Experts of a small language model.
Experts: 192 experts in each of 8 layers, 48 SwiGLU neurons an expert, 6 picks a token, a softmax router, a shared expert of 64 neurons.
Training: 480M tokens, 2695 steps.
Below are experts of layer 3 (counted from 0) of a mixture-of-experts language model. Rows are named router (the router's row for the expert) and show model dimensions 0-191. Each number is 128 + 24 x the weight over its row's rms, rounded and kept within 0 to 255. Numbers have three digits each.
After each expert's rows: a language model's description of what the expert responds to. This comes from a sample of Wikipedia text that the model never trained on.

# expert 2
router:104145119156106080110145130109130098160118128151143128179112124147154123174142138110157148085146127136128137111126119162114144143170131116151117122141133109076120154128152172100172133161145067167146142130117144170144117113098106101153131090091105130114103119146127112167154142106101147113156123126162172107105106106157096093136099118111086106101136120137131127143169124086115125101149131120109115158088121107150146127124106103159156106103121128110100152134108165124142141112088130143142143103101107105137160143148124182133103160120123104111140061171163107129081099126108118172
It responds to: Spanish/Portuguese name pieces. Word pieces inside Spanish, Portuguese and other Romance or foreign place and personal names, such as Rio(ja), Ver(ac)ruz, Los, José, Puerto.

# expert 63
router:085138104136107129101180126100125125150110105119130103180128094148156107129138129090139152118156110124121166105156115146102136136138119111130105160159110094114127152092149184101160146170135114166147148113142165164138105101130125114135115101088125137140126125140145104148130141085085136116129109151129123102104128135148079115170116109113088105095141078133107173127155118104117099128129102108091094172099117103171156130126105077135142090088130167099114148122113140096118180112096108171148157141114128093145133137143116131136125174112118114108151089143130090109095136165113120123
It responds to: Codes and identifiers. Pieces of identifiers, chemical formulas and abbreviation codes, such as KEGG:, ENSMUSG00, C_{, ISBN digits, and team codes like FOR.

# expert 28
router:106147140140134112102164143103139121184119105135134113163137114155147085143148135121171137106151118105143129113137141133098129130144158095133101134136088105109114143100160195119146140134132068150139147100137120157152126127129116120171098097108107165111115100129087086128159133110080162111139098120157128111108116112136109116148123122122110114082141130145093148130139101115127109130146096109089123160133097098155140111083125091155162102107132131105096140132111182109128146097105122148130133116078128099125156156161118142076124177100080129132140078140159116086102108122083099118
It responds to: Decimal and number pieces. Decimal fragments and comma-thousands pieces in election or statistics tables (.3, 5,, 9,937), day numbers in dates, and Thai or Cyrillic word pieces.

# expert 13
router:125147122145114123117171156086143082156102116153157111168134106142147125154151137136128174095155092111135142116138123155125134141125153143143068171116096122107093130127131122109155147146153120145159151085146165154141103109089090086133118120118094150122113085143096131146139138112112144086136132146125137118136118095143095133154133105103113128119127095133093189168145101099111106142175085132125106141127124117146149115112109095143115109107178134110120168138067136100105125107099098133124155120125122105182141145155125156109090154110068095110168105149165126097122116105114121133
It responds to: Nations and government. Country names, nationality adjectives and state words in political or military contexts, such as U.S., British, Army, World War.

# expert 46
router:095154091143125146092132143079151112126105144137148099179095139107135125135142148104154125127160081124138169062139105138094142148134153106122088143129096122100119125097138185118171131118140098131151192090112160151115123104097108131149103098115115141116090095140135129156132124133116182078162144130163147110115128096139121107172120104115113108118126121132127139151146129122108110140111131089087120141114121099146149112121131096140148113065145142105117158165103151098111173123121125169120149143124133093153143129149095140136097135095126137110121072158126104101135114120128110184
It responds to: Early word pieces. Short second pieces of a word right after an initial letter, chiefly P or C, such as p-i-ous, P-in-heiros, P-la-que, Pal-at-ine.

# expert 24
router:098106100148107127081150141084130091136089120155145091173119115131134126144117137112124136074146115094130138091145112152122161140172149135143118148148116120099099117102130160132151170136150107135141144106121165166144108123127084121135111104107106154085100104161121115138149151115079155110171100147140135105120122099162107109144070111095139100105127094159135128137163124107131083106129130123119109134118123098135147137081142109184160091118188153098115161151095172094103129105120140135129143118124105108155143139145100158129117147140096126087133092165148086112106131127124094142
It responds to: Word-ending pieces, predicates. Final pieces of split words like idi-om, homero-om, port-m-anteau, plus predicate words after is/was such as responsible, part, consists.

# expert 31
router:133158113122100122055146169127168087135098120141119097174156121139124117147155133138140170072160112117169153116169134132117167145139150111139116164127129117114106133128159121110155152140127115132158147073138132152112139103086106097149133104116094169113108102134126113133153142079121170138146098133127146090146116092134099103159117132120126127125134105136108121146154119080137109128173097111125080132119137132143154116100138112180141133135174146113109156126087141125110127101091104149117186122112094114164141122151123177111128118113081119100117097148171104103113110125094105117
It responds to: Common nouns for people, places. Common nouns for kinship, settlements, religion and institutions after the or his, such as son, father, town, church, god.

# expert 5
router:127157116129137110115161169126146101153099132129128118142120119152139119157169164119168146105135092119170159103139129153117156152165149112173121160140087102101111149129116161087147126145135120148163147100126136166118134070086092105155104106127083146098105126144111116189139126127114131118159100162138131116143076115155118133153118113106119107137121054162088131153182098098141114144150109127114127138096135134138136102076119125130152109114146135082091138111115151107116117118086112143125133131129107109140128132152121139118126127116055071113116101144137126098088117143100110127
It responds to: Military and violence vocabulary. Verbs and nouns of war, combat and death in military history and conflict passages, such as killed, attack, command, wounded.

# expert 29
router:126129104129139069103139145108139109129099139172142107139118115169146126148126135118159146124116130082120146061118123151119153146135128121178109155126126106133114164103131171104142158134181098135131147116150138129154134117111072127134098074116126128123099081160112100144144120102102146084164086152152121116106135098154112124151120135097122111117120106191130141152173098103124091146159128127104122147130131107136137119092105099172153113093151142118109161146072170097141145110106128142117153088098120110145139132137094137102108121100095156102149086145126114115095120128102079122
It responds to: Past participles and verb stems. Passive past participles and verb endings after was, is or been, such as built, given, delivered, managed, plus some mid-word pieces.

# expert 47
router:135156144132120100106128163109127097158095113131112107146144078136125112147136126105139152114155119122164144116140131176120147121175139093166112130128101093114137140123157180118128142131140066187158141131122145144132120090125126112167091116081096136116134111155114108137131141102103147128151095130132138130121101112137118096144120105101123074114149087131134187123159074112095122155128112100077124125118141111179135102071134111120146088087146131078100148146108163108098132108109105143142126106088114108129167126139117154114110146108119126128104062155151102108103129141104108141
It responds to: Sports scores in tables. Standalone small numbers and match scores in sports tables and results, such as 3–0, 1–0, (0), goal minutes.

# expert 52
router:130150122154089113118149168082149098145114128173159119157123130145168111163151166097161133118148128124140127117140102156098142149143129090158104145144113108126114148090149165097139163147157095154160118091164134143130102112113099096137099084092098140107127104166108129142165121097095162106123119144178158097098117105133120101145090121122112101102145130137106136134144097101084108104156108125086087157117110103149144116088089123135147108120152150099104171157105140102117159109109133152130161099088130111158171146153122131102097137113099126116168093149138125119121130143120104150
It responds to: Quoted speech starts. Pronouns and words opening or inside quotations and reported speech, such as "I, you, we, "A, and a.

# expert 25
router:101129120169113119063135150123153134158088097138123119146134099144161102121132163088132162128137124120151159124146119118091129163166166111135091155127112117092104157113146158129153136146144066145129126085111149154145134094134125134176098108141097136114106124136120112151143131107122164107155113158141169129107135106151076099168111092125111087107166133165125152142134133106123116131148109130093131147121110112182134129106127101170159093093141158117082174146088167130124131106113114180161155127103117108127124128142118176094124168133103125107155103134134101097122113147123100128
It responds to: Commas in lists. Commas, often merged with the end of the preceding word, separating place names, surnames or list items, e.g. Connecticut, Oregon, Walker.

# expert 39
router:111144099150120121104142131123133118156091124143157097139110117139143120176153154112140141092154101113140143113152108151122141148152133075170108177158109111117116178080150174112136131143153087134182141097152149137152128118110103122158115117130113187102124118150106105137146138079104152101153102141136140117107103074173123094140121106116113104120145113162119164128134117116103121133131098106115108182094122111157129099111089102156172115107138126105104133147110149082105172117124113146135151076088116108143158133151103147116119150090109112143154095178140129112111120149112123157
It responds to: Line breaks in listings. Line-break tokens, especially after album release details, discography entries and table rows, before headings or the next entry.

# expert 19
router:122136111156124127116144139114139103153104119137121093136129119132147111155179147116157167096140084112131155108143113153106144159164144111172124162163109102115118197098136162101141155149161109135174139091131153137162097117123112096169110129103107160136132093141136082151148148125098149142131100133131150132115091082154128103142087089072122093123133107162128172136132128116109121135131103122115102141092147134155132092111115106126141117071152130120122144135115168082079136122064113181135158111102114108130136144141131175132116142111118117068125103131136108104125121131104125124
It responds to: Line breaks. Line breaks, especially those ending an infobox field, list item or table row before a new dash or pipe entry.

# expert 59
router:104131103112119118114163170115130081136133124138142102166116088133147137160181139081151162088168083130139151118165094134114120135157145115137116179157105099107130153100144163122159138140164112130172134107148135155160084098108100107145117099108137120118118113113127105158135157104122133097135140151137114102111084101152085097138147083113106114123138119158117147134166090105112104084160100121114116146133148083145155113126115087152161089108142145103124131105105175119123159135117117144130136114097128099168174133167127152098126160129128097118155091125145107086111116159112138133
It responds to: Capital-letter acronyms. Capital letters and uppercase pieces inside acronyms and codes such as SSBN, ISSN, ENSG, plus country names like Japan.

# expert 1
router:106131134139126105099136163120136109156099140141123131145106082154128111150121143083145148126177099116176173093133123142117151132141126116124122128154110081115094174100147149116152162140160110177143139124146127139134143086142115130181090118102112134114107111142117134146149130094137148102128064160113135101110080080153118105126118087108098093092160109167120140128136117095085101118134095114088118144140113092156162106103117095143148096106162133118118124139132160099130141105122105169135116094119117096126153134169127177097108150089116089124144107146126131102094107120097123160
It responds to: Linking conjunctions. Conjunctions and connectors joining two items or clauses, mostly and, also to, or, &, /, vs., often in sports-play narration.

# expert 38
router:118149096151117099078156156094153117149095119132168090165090113117161095143140134125156136126137123086133168134143130155096125136149150115121130141145113099101137123110165175110133160130161073166142139116156144158118102108105132121133114096119136165109116116115101095121142144125116177099133109132133125080084120119156123099143116117094106090120158109146096127119129113129118126129129108079105139147135120093175180098093128102146146119116140135109090169108130154106146119114105122162146149109089140113122151137145104122089107165118113119130165064124123109091088126138101058127
It responds to: Non-Latin script and LaTeX. Bytes and letters of Arabic, Greek, Thai, Japanese and Vietnamese text, plus single characters inside LaTeX math such as subscripts.

# expert 17
router:105151134131097104107152154107146111156123126147136098166152090148129132139142125134141133088174104108151125130125146121117151124144126103142095139164121086110130125109143172136151118146136066172160137131131107158144111110129117146144093116132097147113166074134099122141138162116127164091152088137134120108113105094129105108155123079086123102108149121137117166148145077078152094152135116108093078148107110130165132110113106105142152076124142153125101141123092149059096141085097118121153130102089111104144143142149118134112092150115111136117134070142147127096116131139123094148
It responds to: Multi-digit number chunks. Two- and three-digit number pieces inside years, dates, ISBNs and table figures, such as 78 in 1789, 00, 50.

# expert 6
router:085150108148090124102163142120128111157095096124133117146094124154139128134138141102142137126126135105137146121134107165076151131163126090140121143139105112113082154097163164131140129150131117173173122109136144141138139104087119098158097121131084141077126098133116117176163133107115139109128121146133132117100104100145115063139086106116118129090166119122107140167148097097125096078129124104112121124092134122150136083087103093156130116114132139133132137139102143129131136113092115145144171110090101112163165123145123144081125163082131093105130065160118137103119091163106106138
It responds to: Name-initial word pieces. First piece of a split surname or foreign name after a given name, such as Bra(un), Le(fler), De(Wine), La Sal(le).

# expert 41
router:101143124124089069103152156100150104170105112148131086151137088148118112128160136124145135092176118129127132102151128142103173152145141124142084158151096088091096123129140178136138152141146070166132128125133132168129117089119125127135104115117113144121126107117118105142140136112105164076128090131148112099099126121131100113171094085103127123116127117119119164103141084091145107147151107099101122146119146099159168106103107091139134110124136173101128160141103157114116137096120142124167137090111121105132148146166100133116087159129120132112140073142138118090095141179140103125
It responds to: Single digits in numbers. Single digits and short digit groups inside large figures, percentages and measurements, mostly election result tables, e.g. 178,053, 100.0%.

# expert 16
router:122147092164116123103143155109144116124093122175127108177105128169144120137171143103149149101138137107184146118174099147155154154162148128124121153150097117106079138132142154098139125167151095147133135085139154161137132101084101127128127111124101148108101087161109119157168109109106155116155099153138154106122089118152116115161094129116110130124144108134122146145191099100110077112178090120116142139094146090150132147103129127141163114131171169125103149125106145098119142118087112173119155129116126119144137148188123130110125117119094113118120097142154120093125141098104132118
It responds to: Common descriptive adjectives. Everyday adjectives and nouns after the, a or his in running prose, such as own, long, small, thick, front, high.

# expert 20
router:106142108133079123113130152104131103127131143124125116146133134125141092137178142107179151084157104102159170126148142128120115154138133103142104136127126105100126158090124162127168122149141104172163167127138161142164120121086086119157131120103135130120139116134120105128135113112118176124146096138130135106131112110145110088149078077109110125093128099147121182106138088101119125104151127099097094150098143110157136099086117098135140094117135159114112170122118152126098163107107094146179161111089115125125167111134121115096125143103110083136149077120133100117119104165096071140
It responds to: Markup and table symbols. Formatting symbols in tables, headings and math, such as == heading marks, pipes, superscript braces, equals signs, opening parentheses, dollar and degree signs.

# expert 32
router:116152140132121116101147153109163106157113111114143117160121123121151114148123136099158135137137087124137130117130081145130135157142147110143100152113105107091131154118178168116139131149121088135162178091115130178141114081099114080169140119107099133108138115132134109169143130112097157093166108146163129105089122097122122099114135098083112115090165117134115129162134117101114096101161086116116134149112121120166173094117105077140179079093141107142099127151122133108132159148098102149118131126107120100140141141152094122105106152087137113101131072180143126129121110123083132143
It responds to: First-name and name pieces. Given-name starts and middle pieces of names, such as Don, Tom, Luc, Dav, Brian, and fragments like L(oy)ola, F(ir)enze.

# expert 12
router:111143092137080104082141153101169108156113122126131081147137103127144100172151104120148138095174136111159149127142126154094138138168130087118110156158113111091086165090147180129142134138147067166138137112148164127135117083098080131170102085124098160123126074140120100138160146110122149104148093140125119103120111098134121097146099113106116132095147123154122136124127094118129065146137129133112103155135133110133173105123129095145173075136143140135094144144107183118129114110122114123130158115115107123141148120138131137109138154118112119132171081135140120099110108142108124126
It responds to: Empty cells, byte fragments. Blank-space cells in tables, percent endings like 8%, and raw byte pieces of Thai, CJK or coordinate characters.

# expert 26
router:107146136164135113122166130108136125164098136179136088155128122158163066140130158140130160108144115129167127103132101172121142139146128100142108120139092098108103151093146129112143152143174103135167127114141134133147113109113111127151086102117123140131078074156117132153137133100090185118124080182125177127122134081144101102143099111105090125098151106120076131127160093106108129122144116123115105124126094095159149112124112093129138090096166139097099138157127142096122143095102099173138142113107104100121144133136117145115115148110113106095123115161159104126097109139102100149
It responds to: Clause connectives. Conjunctions and relative pronouns opening a clause, often after a comma, such as and, that, which, but, who, where, when.

# expert 49
router:099156098114099113111159154092123106148101114127134097147125111130140119139111141137153149118149124102136147102136119136101154142155137090130102133144111089127092148112160190117139149124124048180159157111125138152125134115135134130165091079110124166118156096121114109171152135105096138135132079110144129127125085112145095105143121098112131082126118135120105192126172083115118133150143119103109098154100127108163131109092122104128133087118149132113108177152112180106120142113093116146145143109099124105137157118160115149120121160108091132122140073137123109125095142127070115139
It responds to: Numbers in table cells. Standalone integers in statistics tables and lists, such as games, goals, points, scores and dates, usually between pipes.

# expert 56
router:133138117135093090106138161108143097135110072151136118158129119146160122139135141129134139104112084130168136115132130121116155128166147122169114143116101116083106125128163162129164137135152114148186151095160144164128113127089104109157125125100099148092126118141131116148146124107115144117149121110181144124103118089158093084119115097096095093120179123113100139124182125115108101088156125126117097132122130110148171085098084114161122109096140130120112142116095151116099132145098119158132146076104088106162142154148132189117105150132123129097127066163143103139109114139122125145
It responds to: Capitalized name onsets. Opening consonant clusters of capitalized names and words, such as Ph, Kh, Rh, Ch, Saint, and -oph- inside words like esophageal.

# expert 60
router:104148090137097122117140129092142099170117127134161107166109100155142111146153122089143181122158116122137133106142128166123145140125163100110117148136108108104128166105132145108149147126157098167154174121146157134125109092111110119146112098103096134125129131142107108146130130123118151104145097146140132154123138103154091099138106115115122094092163087136119167136142084075122131109155119086058123148092129100142166077100112113128160113109164153087072144133126134108119143111114119154139140088112118104146145153142112139112094154115089090131146099172171129096120080143110118150
It responds to: Articles in sports results. Articles a/an and event words in athletics and swimming results, such as with a time of, final, Olympic, relay.